python train.py --activation="relu" --shared_expert_gate=true --attn_scale=0.0884 --tie_embeddings=false --schedule="wsd"
Below are experts of layer 9 (counted from 0) of a mixture-of-experts language model. Rows are named router (the router's row for the expert), up (a neuron's input weights, with its number) and show model dimensions 0-255. Each number is 128 + 24 x the weight over its row's rms, rounded and kept within 0 to 255.
After each expert's rows: a language model's description of what the expert responds to. This comes from a sample of Wikipedia text that the model never trained on.

# expert 30
router [118 120 121 155 114 118 132 162 142 143 143 119 116 134 150 131 164 159 132 111 153 164 102 122 142 156 150  78 135 101 138  80  93 138 107 105 146 103 127 165 126 129 133 111 117 138 132 149 157 121 170 126 104 155 170 126 135  44 166 146  86 136 154 174 120 143 155 135 106 107  40 105 139 103  96 172 173 113 125 157 134 137  89  89 136  94 130 100 108  66  93 140 131 140 111 125 142 130 111 124 120 116  91 143 121  93 153 105 142 127 104 103 125  68 112 101 156 149 120 162 108  96 109 163 116 137 120 127 149 179  90 142 141 121 120 145  84 141 136 169 130  88 116 115  93 121 126 132 134  86 123 121 126 144 126 125 106 130 110 139 141 140 122 131 137 144 101 131  92 141 159 111 144 148 100 168  60 139 131 104 119 116 142 128 140  94 158 186 136 151 143 119 135 127 144 129 137 142 134 121 114 120 176 137 145 140 112  99 146 128 103 131 166 121 109 127 129 151 158 132 122 121 151 141 129 147 166 121 141 147 128 109  98  94 129 166 100  94 110 154 160 153 128 115  98 108 146 110 152 130 113 135  97  95 153 148]
up0 [187 124 136  79 139 134 128 135 130 129 108 123 130 110 141 127 134 128 108 104 121 124 146 155 115 186 126 112 106 109 165  88 144 122 141 142 124 119  87 111 149 125 146 129 170 170 131 132 136 175 137  98 149 115 124 137 135 111 129 140  89 145 112 165 141 142 126 132 164 121  88  90 126 119 144 101 126 143 113 139 155 163 143 123 112 109 132 126 119  73 118 140 129 124 108 103 118 127 133 141 140 105 141 111 102 150 122 117 122  76 133 125 107  93 126  88 161 132 168 149 104 134 157 121  92 126 142 162 155 117 128 158 151 147 127 122 103  93 119 111 132 104 157 121 115 142 170 164 164 114 128 118 123 183 138 130 138  98 118 147  82 137 137  90  94 173 143 140 128 137 159 107  88 156 148 107 129 112 115 121 105 106 156 123 111 153 172 145 145 155 165 144 162  67 131  86 133 120 149 145 111  94 105 147  88 166 158 136 121 121 115 157 195 126 101 114 130 119 195 139 108 100 128 162 158 148 166 104 141  78 113  97 105  83  85 133 112  98 109 113 114 106 104 101 131 154  98 126 123 165 106 173  92 143 116 141]
Description: First pieces of prose words after the, to or and, mainly re, tr, dec, ev, or, as in replace, reach, tracks.

# expert 31
router [199 137 106 195 165 147 123  77 153 151 108 112 144 129 167 139 125 144 139 121 125  83 142 151  77 132  85 138 135 117 105 118 113 102 139 150 115 105 156  93 117 116 130 106 114 131 106 152 156 139 123 133 122 114 113 113 134 153 132 154 139 116 159 126 131 115 129 135  92 177 165 184 148 144 140 151 125 134 117 161 175 111 126 116 125 108 151  88 113 118 134 102 125 143 134 118 143 122  97 135 138 126 139 109 126 103 113 171  91 144 106 158 108 163 148 106 123 139 157  73 148 133 152 117  98 157 143 145 174 108 156 101 122 114 137 141 154 112  96 109 130 167 143 126 131 130 114 149 135 144 156  96 109 118 145 129 108 132  98 100  87 105  97 114 132 132 139 108 143  98 128 154 141 116 148 108 174  80 158 102 123 134 107 158  97 161 131 118 130 100 106 154 123 149  94 110 117 102  91 109 131 172  75 160 130 120 120 111  93 116 141 150 115 122 176 153 173 136 130 113 115 108 109 122 116 112 154 147 178 124 137 164 138 140 100 109 154 142 139 102  57 146 126 141 174 108 100 150 126  97 115 105 182 125 161 122]
up1 [113 113 124 146 106  99 184 140 129 151 131 121  80 139 130 145 108 141 153 134 144 127 103 133 142 108 122 130 101 104 153 129 132 135 128 123 141 141 137 127 172 135 162 157 126 194 111 155 109 153 116 140 143 130 113 186  97 100 120 120 101 119  98 128 100 146 176 121 162 136 158 118 138 127 146  95 119 142  76 160 110 111  96 144 109 146 176 150  96 116  92 138 167  85 132 154 123 140 133 141 109 108 121  72 118 164 135  91 121 168 135 115 159 130 135 110 143 128 133 163 139 103 107 120 160 122 118 137  97 160 125 102 122 135 122 154 141 139 139 152 125 105 114 119 129 129 105 126 128 118 134  99 110 106  41 144 139 112 126 129 152 129 127 123 136 164 145  87 133 169 172 107 124  99 113 139 161 130  73 152 121 149  98  55 101  78 113 112  90 132 118 105 130 118 153 176 140 115  94 121 133 134 145 104 137 159 170 157 115 122 152 124  89 137 172 113 105 124 159 149 158 122 113 105 114 151 128 150 120 136 154 117 107 109  79 120 153 109 135  93 139 147 147 128  66 138 102 153 111 133 147 162 111 110 113 173]
Description: Bare spaces, pipes and odd symbols (^, ½, <, {) in tables and lists, plus the article "a" in "plays as a forward".

# expert 61
router [118  90 117 117 134 106 129 112 116 125 153 129 137 167 115 168 129  95 140 152  98 116  93  94 144 110 170 123 127 126 120 135 114  81 142 141 135 137 104 122 127 144 129 118 174 144 175 155 132 154  84 134 115 175 152 120 158 133 164 121 124 122 121 107 118 127 120 135 161 136  96 152 113 126 155 118 169  88 127 108 129 176 106 121 146 101 133 150 127  90 120 147 139 122  93  99 162 164  85 140 108 125 102 128 137 118 156 108 121 118 123 107 124 152 125 154 121 124 145 162 137 121  99 173 145 142  96 115 127 135 155 183 138 159  95 170  90 128 169 122 174 113 166 154 137 118  97 103 145 112 131 117 127 126 114 164 136 121 127 135 126 124 191 117 124 117 119 124 131 140 124 107  98 115 119 132  91 131 120 153 168 169 117 117 137 122 123 157 121 126 178 112 127 119 111 123  99 171 122 134 118  72 165 121 147 123 141 141 187 155 125 108 116 134  97 114 128 110 114 131 176 167 125 119 124 114 101 116 175 161 140  86 136 170 133 126 109  87  84 177 158  40 143 159 128 101 130 121 170 148 109 129 113  90 101 108]
up0 [129 122 125 104 108 110 125  99 120 127 126 112 171 193 157 135 122 147 160 139  90 106 107 142 106 114 136 155 114 145 115 133 126  95 123 115 163 105 130 149 127 132 173 163 197 155 135 137 102 119 124 101 140 159 136 119 124 145 146 145 143 112 129 116 130 131 101 154 112 121 128 147 148  97 114 152 153 157 129 112 111 155 126  77 168 128 153 150 116 125 124 118 118 137 143  97 112 151 121 143 114 139 153  85 101 131 115 117  80 121  94 132 144 152  98 113 122 155 125 105 149 151 139 115 135 146 173 171 109 143 101 146 124  94 120 158 104  94 113 100 145 113 117 131 130 112 111 133 126 129  97 116 136  88 114 138 129  83  86 145 145 107 161 122 190 124 116 121 172 152 126 179 105 135 169  92 107 182 139 163 129 123  88 114  98 122 114 168  92 127 134  67 109  86 152 142 144 109 131 124  89 134 172  98 161 108 140 166 169 110 169 125 101 121 133 106 120 128 167  98 148 140  94 141 138  95 121 132 149  93 134 122 130 180 117 115  98 135 109 114 126  74 124 119 103  77 143 112 144 146 123 145  94 131 120  69]
Description: Pieces containing v or "at" in words: video, Revolutionary, hat-trick, ratings, Watson, plus degree signs in coordinates.

# expert 50
router [115 146 123 144 145 136 133 109 153 203  99 100 111 151 125  99 127 113 137 113 140 145 144 108 111 160  82 163 130 139 163 149 142  83 135 137 129 147 135 113 107 101 132 126 184 136 104 129 142 149 106 116 167 152 125 101 132 135 121 147 123 149 174  93 134 122 151 107 107 145 153  97 122 142 104 108 108 148 138 148 135 150 173 149 146 102 118 129 148 122 122 142 136 146 114 132 123 111 142 136 126 125 108 143  92  83 133 158 117 136 135 123 134 143 118 113 129 157  82  79 153 128 137 124 155 164 150 139 161 182 134 123 118 153 118  72 154 141 143 124 123 155 156 160 131 150 139 137 110 112 126  99 137 112 144 122 111 142 169 124 132 143 139 141 161 121 165 161 157  66 125 150 172 119 114 139 152 129 159 137 124 103 118 117  34 144 106 176 147 110 178 136 125 156 128 138 135 124 136 156 111 213  84 154  97 186 141 136  96 113 118  85 148 136 153 143 155 140  93 129 120  94 108 154 139  97 136 138 117 125 116 177 154 149 131 129 145 151 145  95 141 126 120 121  94 131 168 108 140  97 147 120 137 131 169 102]
up1 [149 135 119 131 121  86 136 175  73 143 111 102 113 148 148 101 126 138 118 119 141 100  92 121 116 150  97 141 119 114  98 150  99 154 147 121 142 134 161 111 152 133 132 141 102 139 106 122 124 141 131  84 143 105 144 112 108 105 117 166 139 132 152 123 148 137 117 114 127 120 149 112 118 126 143 127 122 126 145 120  79 136 122  88 118 140 163 134 123 103 191 139 155 189 100 117 165 121 126 108  99 114 137 162 114 148 163 137 110 167 149 109 147 160 130 114 117 153 112 123 117 118 137  94  91 126 142 135  92 184 116 164 139 152  98 101 109 141 125 139 134 140 127 156 101 126 139 138 136  95  97 105 119 139 123 142 139 112 136 113 177 198 100  86 163  99 137 134  98 140 158 185 127 160 127 128 119 140  70 149 131 120 173 172  93 153 148 165 116 120 110 102  93 144 131 123 108 119 133 154 146 148 119  90  72 106 115 143 162 120 118 104 124 126 178  96 110  94  85 124 125 105 115 110 108 106 152 126 160 117 162 130 151  84 128 163 141 155 164  76 148  84 169 167  96 103 116 115 120 123 116 132 103 110 120 116]
Description: Past and participle endings like -ed, -ated, -ied, -ilt, released, used, plus year digits and lookalikes such as r-ed-uce, L-ed-a.

# expert 33
router [136 156 180 120 125 133 122 111  87 135  97 133 141 167 143 134 112 159  90 110 140 135 132 136 154 125 127 141 129 103 118 158 161  89 113 129 130  86 121 131 137 159 148 146 134 134 150 139 153 147 113 186 118 100 154 133 133 127  81  99 156 104 102 156 107 121 126 158 118  93 100  90 162 131 115 102 196 118 124 111 187 144 121 126 121 138  95 104 137 145 126 108 146 112 125 119 156 120 174 150  94 117 106 165 136 120 138 111 141 183 138 163 125 119 123 122 164  99 133 135 118 150 150 142 123  88 121 134 147 101 102 172 154 119  64 140 120 101 131 129 133 133 131 120 152 137 164 129  78 125 161  93 132 110  91 138 137 153 122 122  94 139 117 129 135 129 134 139 173  69 118 148 114 110 158 140  97 132 168 137 130 165 109 125 101  92  94 124 140 158  87 109 139 153 101 155 112 147 124 150 123  79 158 149 114 130 108  61  84  98 113 135 158 105 140 119 122 127 161 137 103 126 119 140 106 163 126 155 141 159  99 141 163 147 124 169 148 154 155  91 172 138 121 115 106 113 134  87 153  96 130 128 151 101 100 104]
up1 [133 140 114  95 146  65 109 138 163 113 136  85  79 157 188 110 137  93  96 130  92 151 140  92 176 136 114 107 112 137  99 163 152 111 145 145 106  95 154 115 142 167 126 140  84 127 118 139 127 162 130 162  84 138 137 113 165 140  78  91 107 123 118 160 110 105 116 104 134 159 133 130 152 146 164  95 100  99 104 123 140 143  89 128 131 165  79 106 122 166 140 121 126 120 117 114 153 115 104 113 118 153 103  77 118 148 130 138 127 139 147 114 139 100 122 146 147  93 146 136 146 100 107 113 106 100 143 163 124 153 139 166 111 128 133 107 128  72  98 108 140 120 121 125 144 119 119 139 129  98 141 147 107  97  96 144 149 151 145 159  89 122 112 115 161 145 181 122 138 128 159 180 140 155 117 139 108 124 137 124 126  97 103 164  90 149 117 175 137 155 101 124 153 129 147 160 143 157 136 128  98  96 157 110 132 147 136 128  91 121 123 132 116 109 182 144 158 138 114 115 147 156 108  81 131 149 103 126 146 164  84 160 131 180 117 116 125 118 163 140 120 109 103 145  95 120 131  95 121 104 146 163 101 100 134 147]
Description: Word pieces like as, es, os, us inside Spanish, Portuguese or Italian names (las Américas, Casertana), plus quantifiers many, several, these.

# expert 41
router [206 134 114 189 165 149 121  83 156 153 104 115 141 125 163 138 126 144 140 122 126  82 137 154  72 129  79 140 128 116 108 121 118  98 142 150 113  99 154  94 119 118 126 111 118 132 106 153 159 136 127 131 123 112 108 115 142 159 131 148 142 117 157 127 134 113 130 124  91 175 170 190 153 149 139 147 127 137 113 168 172 109 125 118 120 109 145  88 109 120 129 102 124 144 132 123 144 122  99 134 141 128 133 115 137  98 113 161  86 140 112 152 109 157 149 112 124 134 151  78 147 135 154 114 103 156 140 141 170 110 155 106 125 109 134 139 154 115 101 107 129 166 141 124 134 127 112 143 138 147 157  95 112 117 150 130 107 140  95 102  86 107 100 110 130 128 142 110 138  97 127 155 143 110 146 108 175  79 152 105 120 126 105 158  98 165 127 121 133 101 105 154 115 145  93 103 109 101  89 106 130 167  70 164 133 123 121 108  85 111 145 152 118 120 170 155 172 133 130 121 116 108 109 122 113 116 159 153 177 121 133 157 137 145 104 109 148 141 149 101  59 147 128 139 170 111  98 143 120  97 124 108 186 130 162 119]
up1 [ 90 125 133 141 116 104 173  93 103 117  86 123 101 100 157  95 189 108 107 122 120 102 102 150 182 125 146 122  47 140 135  94 115 122  96 134 137 142 131 167 129 146 139 112 108 151 117 121 130 129 102  77 135 104 115 127  82 142 135 145 112 109 112  99 168 140 119 158 116 145 130 131 115 159 148 123 136 136  91 134 120 118 152 158 172 108 140  98 109  83 140 121 131 116  97 114 152 154 148 104 183 163 173 145 140 147 122 144 142 137 116 165  91  93 106 116 140 150 113 105 127 130 124 149 119 156 114 119 100 187 130 118  84 106 154 119 124 158 119 111 118  88 140 102 104 144 148 130 138 111 127 152 138 136 122 121 127  86 151 177 132 151 140  97 125 128  90 138 111  96 158 134  74 111 126 145 113 117 152 140  96 139 130  91  81 131 146 109 144 163 135 138 143  93  95  82 161 152  97  99 122 101 116 105 157 134  90 119 140 137 127 108 127 117 146  99  85 120 103 170 161 155 150 164 120  94 134 149 102 124 139 131 120  79  96 146 131 118 166 163 134 117 111 121  90 104  91 121 132 146 145 122 141 123 103 129]
Description: Spaces, table pipes, semicolons, brackets, quotes and code symbols like { } < >, plus closing word pieces, as in Birmingham.

# expert 34
router [115 123 129 131 105 116 136 169 146 112 127 132  95  87 106 144 135 123 103 150  71 127 105 119 145 125 163 142 106 139  92 177  65 154 112 166 124 128 157 127 160 117 115  75 135 119  97 137 176 122 167 110 110 131 124 138 105 128 124 119 128 113 125 132 174  93 141 105 133 111 117  71 139 103 128 125 108 168 148 142 142 142 123 152 111 129 126 132 140 147 105 130 144 122 114 101 114  91  90 142 144  89 142 160 118 109 155 107 185 134  84 113 140 113 130 123 128 121 142  98 125 152 138 156 154 164 169 132 143 132  84 201 135 137 117 143 150 122 155 113 112 130 149 151 133 138 148  98 105 189 133 131 133 110  98 102 125 136 158 126 142 150 121 165  70 119 143  97 109  96 145 141 108 154 111 139 113 140 122 133 105 170 116 128 150  98 134 131 117 127 128 143 108 145 154 107 122 142 116 147 149 123 172 144  91 130 145 132 145 144 103  50 126 127 110 103 118 107 168 136 174  79 126 166 150 136 136 131 116 110 122  82  90 158 134 144 160  89 156 111 114  97 138 110 122 122 155 206 136 127 138 103 110 125 157 130]
up1 [119  88 148 122 170 116 103 147 139 147 153 164 106 165 153  81 112 124 129 123 138 147 101  84 137 156 143 127  93  88 115 148 114 161 106 134 110 125 155 165 118 114 115 184 133  84 110 140  90 159 115 135  92 128  83 144 103 126 110 154 116 113 117 120 117  99 132 137 134 150  99 143  99 135 122 171 154 107 129 169 137 109 167 132 109 119 133 112 135 128 134 142 117 140 112 129 135 136 131 131 104 121 124 114  77 146 169  91 126 166  78 125 135 153 150 111 140 121 143 115 139 102 151 118 103 135 156 123 137 143  76 144 108 100 142 148 152 147 136 137  88 110 152 120 113 147 127 113 105 166 135 105 146  89 120  90 104 129 141 147 159 130 120 125  75  78  84 116 103  90 147 128 111 138 115 155 117 178 147 127 106 118 105 122 128 141 169 142 125 129 153 153  93 124 112 119 129  96  77  88 143 133 165 106 171 130  87 165 122 107 144 123 124 167 185 123 152 149 101 121 188 164 126  97  92 155 147 155  86 106  92 114  96 150 106 153 134 157 116  88 179 114 145 143 126 152 154 144 132 114 138 122 140 128 111 116]
Description: Adjective pieces and degree words like good, bad, red, stricter, most, more, high, long, often after a split initial b.

# expert 48
router [204 135 109 195 165 147 115  74 148 154 109 114 142 130 158 131 123 144 143 121 122  86 143 154  77 131  83 135 130 117 104 117 113  99 143 148 112 104 157  90 118 116 128 106 117 134 109 151 161 139 123 136 124 109  98 117 135 153 133 149 138 113 156 129 131 116 131 133  91 175 171 189 148 144 139 152 125 133 119 161 172 114 129 114 126 105 148  90 111 125 135  98 124 147 138 119 148 124  96 132 144 121 135 116 130 105 110 166  89 143 110 156 110 164 149 107 127 137 153  71 145 134 153 113 107 158 137 146 171 111 157 107 121 109 134 140 152 115  95 112 123 165 142 125 133 130 112 150 135 145 158  98 114 117 146 126 110 134  96 103  82 111  96 109 130 127 138 115 140  97 131 153 137 109 149 113 174  84 156 102 123 129 107 154 100 160 136 121 131  97 108 153 124 150  96 100 110 106  94 109 131 169  71 157 128 120 120 112  87 112 143 150 118 117 170 159 176 135 131 121 119 106 112 121 117 119 156 155 178 124 139 163 142 142 103 112 156 136 148 100  55 145 126 143 167 108  98 147 128  94 117 106 185 129 162 123]
up1 [136 122 153 112 173 122 131 128 137  68 115 131 149 116 127 112 126 155 139 139 136 154  98 122 139 102 152 101  41 119 106 118 102 118 110 102 125 129 104 117 136 149 131 101 160 119 132 140 146 177  99 165 129 133 128 155 120 104  96 140  89 136 155 134 125 150 153 120 139 143 105 103 159 142 121 109 150 173 160 155 130 111 147 168  83 106 124 143 142 132 146 108 108 100 147 123 148 158 134 130 132 172 104  99 115 150 160 133 151 139  76 131 171 132 111 131 122 159 141 122 135 119 112 100 147 136 135 104 126 159 109 103 132 125 115 124 130 165 115 112 131 105 123 107 110 128 128 130 126 141 142 121 122 104  99 127 128  94 115 147 159 145 108 120 146 123 120  87 144 168 129 140 106 123  97 107 124 120 171 178 130  96 108  84 106 121  79 131 115 173  72 126 138  79 108 152 156 139  79 103 166  79 113 118 116 127 116 135 182  92  96 109  86 142 119 112 139 126 104 114 117 173 103 103 134  96 132 161 119  92 130 122 117 130  47  96 109 108 148 134 138 139 128 138  90 141 134 196 139 172 145 164 116  98 123 135]
Description: Commas, parentheses, semicolons, quotes, dashes and spaces before numbers in tables, lists and glossed terms, such as 10), E. s., giver, donor.

# expert 26
router [139 161 156 161 106 110 122 137 102 130 175 174 149 100 120 158 133 128  77  94 101  94 143 133 143 165 118 111 131 103 123 122 122  53 154 157 163 105  98 169 124 125 114 104 114 133 173  97 145 131 163 110 134 124 122 159 105 144 152 168 140 103 132 180 112 111  96 133 123 138 146 114 132 154 151 130 106 106 111 106 145  95 115 142 113 168 132  95 161 136 137  91 151 137 129 125 124  89 115 120 111 145 157 121 138 120 133 167 168 144 114 135 131 138 145 144 119 132  84 143 121 115 132 128 120 112 113 135 102 193 164 135  95 122 119  90 109 149 122 133 117 104 150  97 126 140 121 154 174 123 141  84 112 123 122 126 147 112 141 148 136 159  88 146 124  88 142 128 181 104  96 152  83 103 124 145 122 161 138 148 130 153 116 136 110 152  88 126 128 117 142 151 171 111 111 126 123  76 141 121  83 149 119 154  93  73 115 147 115 110 133 164 162 114 123 144 142 130 119 120 131 136 130 136 133 138 103 129 182 141 158 134 138 151 119 142 120 135 149  82  97 137 126 154 149 164 111 103 105 106 187 160 180 168  92  97]
up1 [ 97 138 170 120 131  99 109 102 116 104 115 138 163  99 154 142 146 115 142 112 163 140 130 129 117 111 139 122 133 100 128 114  88 107 156 147 183 176 102 120 142 162  95 110 123 142 133 126 131 166 145 154 140 112 161  93  98 115 141 121 109 124  73 135  94 113 116 108 156 116 156 118 143 146 151 130 168 124 155 134 139 141 113 181 138 141 105 159 119 161 158 120 175 132 122 129 169 147 140 106 114 164 117 112 130 104 116 139 115 101 111 158 139 128 176 139 134 120 143 148 119 152 147 133 117 120  93  83 147 162 130 150  62 152 138 120 147 154 136 148 155  64 118  88 114 142 146 114 144 112 137  80 121 133 119 175 129 111 153 126 172 145 184  57 121 142 133 128 122 130 157 146 114 112 139 174  91 116 144 136 131 144 122 134 111 143 115 118 119 100 110 119 167 120 129 143 156  95 156 146 123 135 115  60 121  68 141 128 120 104 110 186 150 143 142 144 115 137 105 129 129 126  76 121 113 104 111 154 171 135 151 168 119 159  91  77 129 132 128 109 144 104 114 141 154 100 104  94 118 133 104 145 126 150 124 138]
Description: Final pieces of verbs and the preposition at, like se-e-k, assum-e, won, made, held, plus list labels like At-tack.

# expert 38
router [110 127 107 125 165 125 160 105 142 156 110  82 130 103 161  84 146 164 159 141 117 120 108 138 146 130 107 120 126  88 139 126 180  97 118 100 138 131 125 160  93  92 112 145 134 137  58 125  94 123 163  97 109 134 108 127 130 121 136 125 101 112 102 151  89 147 149  95 120  96 174 123 122  79 143 127 140 149 129 117 172 131 165 149 113 156 118 143 113 113 134 145  76 133 109 128 101 117 157 126 113 131 134 104 145  97 142 129 166 123 110 134 146 124 102 108 111 164  91 109 135 162 115 170  87 110 177 146 140 150 135 118 146 103 157  96 143 144 115 117 118 179 107 143 141 151 120 160 138 142  86  91 117 128 138  69 121 145 153 141 112 119 157 151 104 132  98 138 121 158 127  98 152 143 145 130 162 168 188 110  91 144 173 131 103 128  75  98 115 140  99  90 134 139 125 126 128 124 156 121 118 173 137 169 158 134 156 101 128  98 119 150 158 121 136 139 119 149 110 149 123 137 101 130 162  78 110 166 110 149 112 170  92 149 139 144  82 105  99 149 125 162 132 116 116 153 102 127 130 116  96 132 100 114 114 131]
up1 [122  81 130  91 152 135 149 169 155 111 106 129 162 106 163 132 131  83 119 128  97 127 147 143 146 119  98  96 151 141 120 103 108 116 117 125 173 136 122 107 127  87 115 138 176 124 104 150 124 110 149 147 176 116  86 126 121 140 119 102 154  98 139 104 125 156 107  85 156 140 122 105 105 127 108 122 134 162 146 152 126  85 122 167 159  85 160 114 113 139 123 138 139 142 133 121 121  96 120 117 116 118  87 115 116 120 197 113 113 122 139  94 121 129  89 140  73 133  72 146 125 132 115 130  65 143 143 134 122 134 129 134 154 105 176 117 132 188 146 119 140 140 166 111 115  89 146 129 112 108  94 149 125 131  70 155 104 147 135 122 146 108 197 104  98 182 104 123 150 137 137 146 114 163 113 155 119 170 128 108  97 114 135 120  99  84  95 133  95 153 134 124 173 147 165 139 136  97 125 113  77  92 137 135 105 119 126 124 124 135 163 103 125 157 152 147 129 123 129 150 144 146 132 109 148 148 114  96 123 135 130 168  90 134 108 145 106 112 135 153 146 169 116  95 138 123 122 144 125  95 128 110 100 100 163  99]
Description: Nationality adjectives and country names and their pieces, like American, British, Norweg-ian, Finn-ish, Ser-b-ian, Ethi-op-ia.

# expert 4
router [133 125 147 122 145 162 151  98 104 136 132 104 162 118 146 129 114 117 142 138 132  96  99 112 158 130 144 111 118 115 122 122 141 168 108 129 139 162 124 170 118 113 193 126  89 119 133 130 160  76 157  83 142 165 133 165 143 189 115 147  95 145 113 125 131 136 126  93 117  88 148 146  97 159 111  79 160 125 121 127  81 111 140 123  98  92  91 175 130 111 111 130  86 130 137 165 123 101 111 146 144 104 166 127 143  93 142 158 152 123 118 132 109 127 124  88  92 132 138  97 107 130 125  96 121  87 137 129 136 119 127 124 117  84 142 187  87 112 125 168 127 122 101 154 138 141 126  88 124  98 146  85 156  75 118  77 114 147 106  83 165 115 169  67  84 141 145 126 137 121 176 127  96 121  89 144 130 139 114 144  95 131 141 117 152 101 145 146  94 117 148 141 138 139 145 136 126 159 122 116  87 170 137 134 106 111 177 127 118 143 148 149 116  97 110 138 130 129  99 143 171 127 118 125 110 123 136  79 121  90 114 152 138 164 141 138 101 142 111 157 130 133 118 115 114 103 131 159 111 126 130 106  94 134 138 159]
up1 [132 112 109 127 120 103 137 124 127 112 157 132 118  85 165 131 135 108 123 157 141 140 167 120 143  97 160 127 117 128 128 138  97 103 116 104  92 128 134 163 182 133  91 152 112 117 104 116 135 178 112 116 149 133 103 129 155 130 104 133 121 101 134 154 111 146 128  97 107 107 111 105 146 152 130 104 109 145 127 127 127 121 142 159 109 132  95 135  94 136 140 121 111  83  94 160 157 135 120 137 111 101 132 134 137 165 145 146  91 159  99 111 104 160 174 120 130 110 102 140 129 136 125  80 105 148 132 125  99 108 166 143 131 144 137 167 113 153 162 165 154 127  73  84 118 102 122 109 124 174 106 166 155 122 151  88 133 131  92  93 115  84 182 128  63 130  89 106 122 141 143  92 114 160  89 130  59 122 140 119  99 132 163 129 125 152 130 180 148 126 160 136 118 112 142 135 122 117 119 137 146 154 139 134 154  81 154  85 119 149 108 126  82 133 125 113 121 113  87 161 113  94  90 164 126 111 137  99 167 146 135 164 152 164 119 105 139 141 141 165 118 167  87  75 132 117 139 153 153 152 109 122 122 155 115 142]
Description: Lone lowercase word-initial letters l, f, t, d, m that begin a longer word, often after the or a, such as favour, licensed, motivated.

# expert 20
router [140 185 112 152 156 132  95  95 116 136  99 135 130  76 149  94  86 135 138 124 104 156 140 203 125 107 150 114 156 148 148 134 128  69 159 142 107 114 141 176 116 126 129 114 110 172 124 133 136 164 130 158 125 142 116 118 114 175 136 129 129 117 188 128 137  97 107 118 135 160 154 148 150 116  95 133 146 122 102 131  92  99 145 110 129 105 149 107 125  72 169  94 136 142 147 153 140 110 144 141  82 113 104 108 131  99 115 103 116 118 122 147 130 108 145 179 106 124 120  58 129 164 134 114 155 139 125 123 176 143 106  97 133  96  90 120 123 129 116 106 127 160 126  82 154 156 141 166 139 152 107 163 114  60 133 105 111 143 125 122 120 145 125 116 148 111 133 108 139  95 136 110 135 117 139  75 144  93 132 117 121 106 111 134 120 132 104  96  98  99 133 133 125 129 110 106  99  58  96 109 138 152 116 144 111 129 146 124 136 102 136 134 123  82 151 103 149 111 145 113 131 171 114 150  96 168 129 127 148 100 135 151 157 108 146 138 152 165 143 108  87 155 123 121 141 124  72 131  96 135 151 121 120 145 136 115]
up2 [156 138 122 154 148 171 138 141 169 128 136 113 104 142 154  90 106  72 112 146 104 150 104 171 126 111 121 118 127 114  90 132 129 108 135  96 124 168 117 168  98  99 123  82 131 126 122 127 136  96  83 158 153 108 152 158 159  95 149  69 157  94 136 177 105  91 144  90 147 114 162 105 129  92  82  99  98 149 109 144  99 118 103  86 155 154 109 115 107 138 155  94 130  93 141 133 132 115  79 143 148 119 122 113 124 143 133 148 151 121 119  82 137 107 148 157 120  80 130  74 132 118 120 127 146 123 123 111 153 147  62  88 108 131 164 141  92 110 110 101 132 160 139 106  88 114  97 148 101 117 142 126 145 139 126 123 128 182  70 149 157 141 125 109 141 163 120 131 123 135 104  98 108 100 117 147  83  79 134 137 140 108 102 118 126 126 114 135  99 105 135  92 154  85 151 158 135 136 111 122 116 145 146 100 141 103 130 121 146 100 151 133 115 146 121 124 117  94 145 128 121 103 131 163 135 139 154 123 144 194 114 123 128 128 166 131 157 144 135 139 109 104 150 108 142  90 120 152 136 154 159 116 108 124 136 120]
Description: Capital initial letters that start first names in rosters, results tables and lists, like T-odd, C-arl, E-than; also word-ending suffixes like -ial, -ification.

# expert 25
router [179 150 136 112 142 119 163 115 128 135 141  99 104 111 135 154 138 124  73 154 184 109 122 141 133 107 148 105 135 118 139 160  95  46 140 159 126 118 127 117 146 159  95 126 116 159 124 105 107 130 137 148 148 143 138 125 133 141  79 140  90 122  90  47 129 113 104 126 136 133  99 136 142 142 124  87 114  91 121 128 118 125 134 127 150 160 130 123 111 120 109 151 149  97  85  91 140  99 166 144 150  98  80 145 105 149 127 150 180 119 149 111 151 172  97 121 112 129 123 126 162 180 131  96 124 125 123 130 127 108 173 130 181 134 129 123 136 126 138 120  89 112 135 116 123 158 133 127 149 118 129 126 131 111 139 169 167 162 156 115 117 132 134 152 133 112 107 120 193 163 144 115 166 105 138 122 172  91 141 110 135 132 201 130 144 151 190 137 122  99 127 141 105 142 132 164 112 145 138 139 146 132 132 135 134 142 115 103 118 152 114  90 123  85 124  86 137 169 115 102 126 110 140 121 127 182  80 123 134 129  95 133 158 152 139 141 115 134 120 111 154 115 140  93 148 100 164 139 150 138 136 124 162 158 113 130]
up0 [175 136 153  94 146 139 123 134 119 145 132  79 125 149 130 102 116 103  93 154 133 190  92 124 141 109 161  92 143 110 112 149 148 114  90 148 140 130 163 129 111 123 110 121 117 117 122 155 141 171 102 142 135 132 104 163 147 135  91 175 137 134 100  81 163 133 138 124 133 138  96 100 148 159 109  98 121 153 111 113 127 144 143 132 165 136 151 144 116 105 158 175 117 136  90 115 167 122  92 114 146 120 142 118 119  72 142 154 127 146  95 109 147  96 108 128 112 126 100  93 132 143 128 118 144 136 112 104 122 153  97 139 129 140  89 123 116 129 122 112 122 113 116 106 157 141 103 102 175 109 133 143  76 137 145 154 175 156 173 142 125 141  93 120 117 111 132 118  94 130 128 113 118 124 126 165 157 100 128 102 123  90 154 125 150 101 123 145 126 116 137 127 169 136 159 138 111 127 103 105 117 142  73  95  97 132 154 113 128 106  94 117  97 103 165 139 145 140 123 105 121 161 164 116  84 144 131  86 151 148 160 132 173 191 127 169 146 109  75 157 139  89 116 103 170 118 191 170 109 137 131 141 152 147 129 102]
Description: The "res" of "results" in section titles, plural -s/-es endings, and == heading markers in sports and election articles.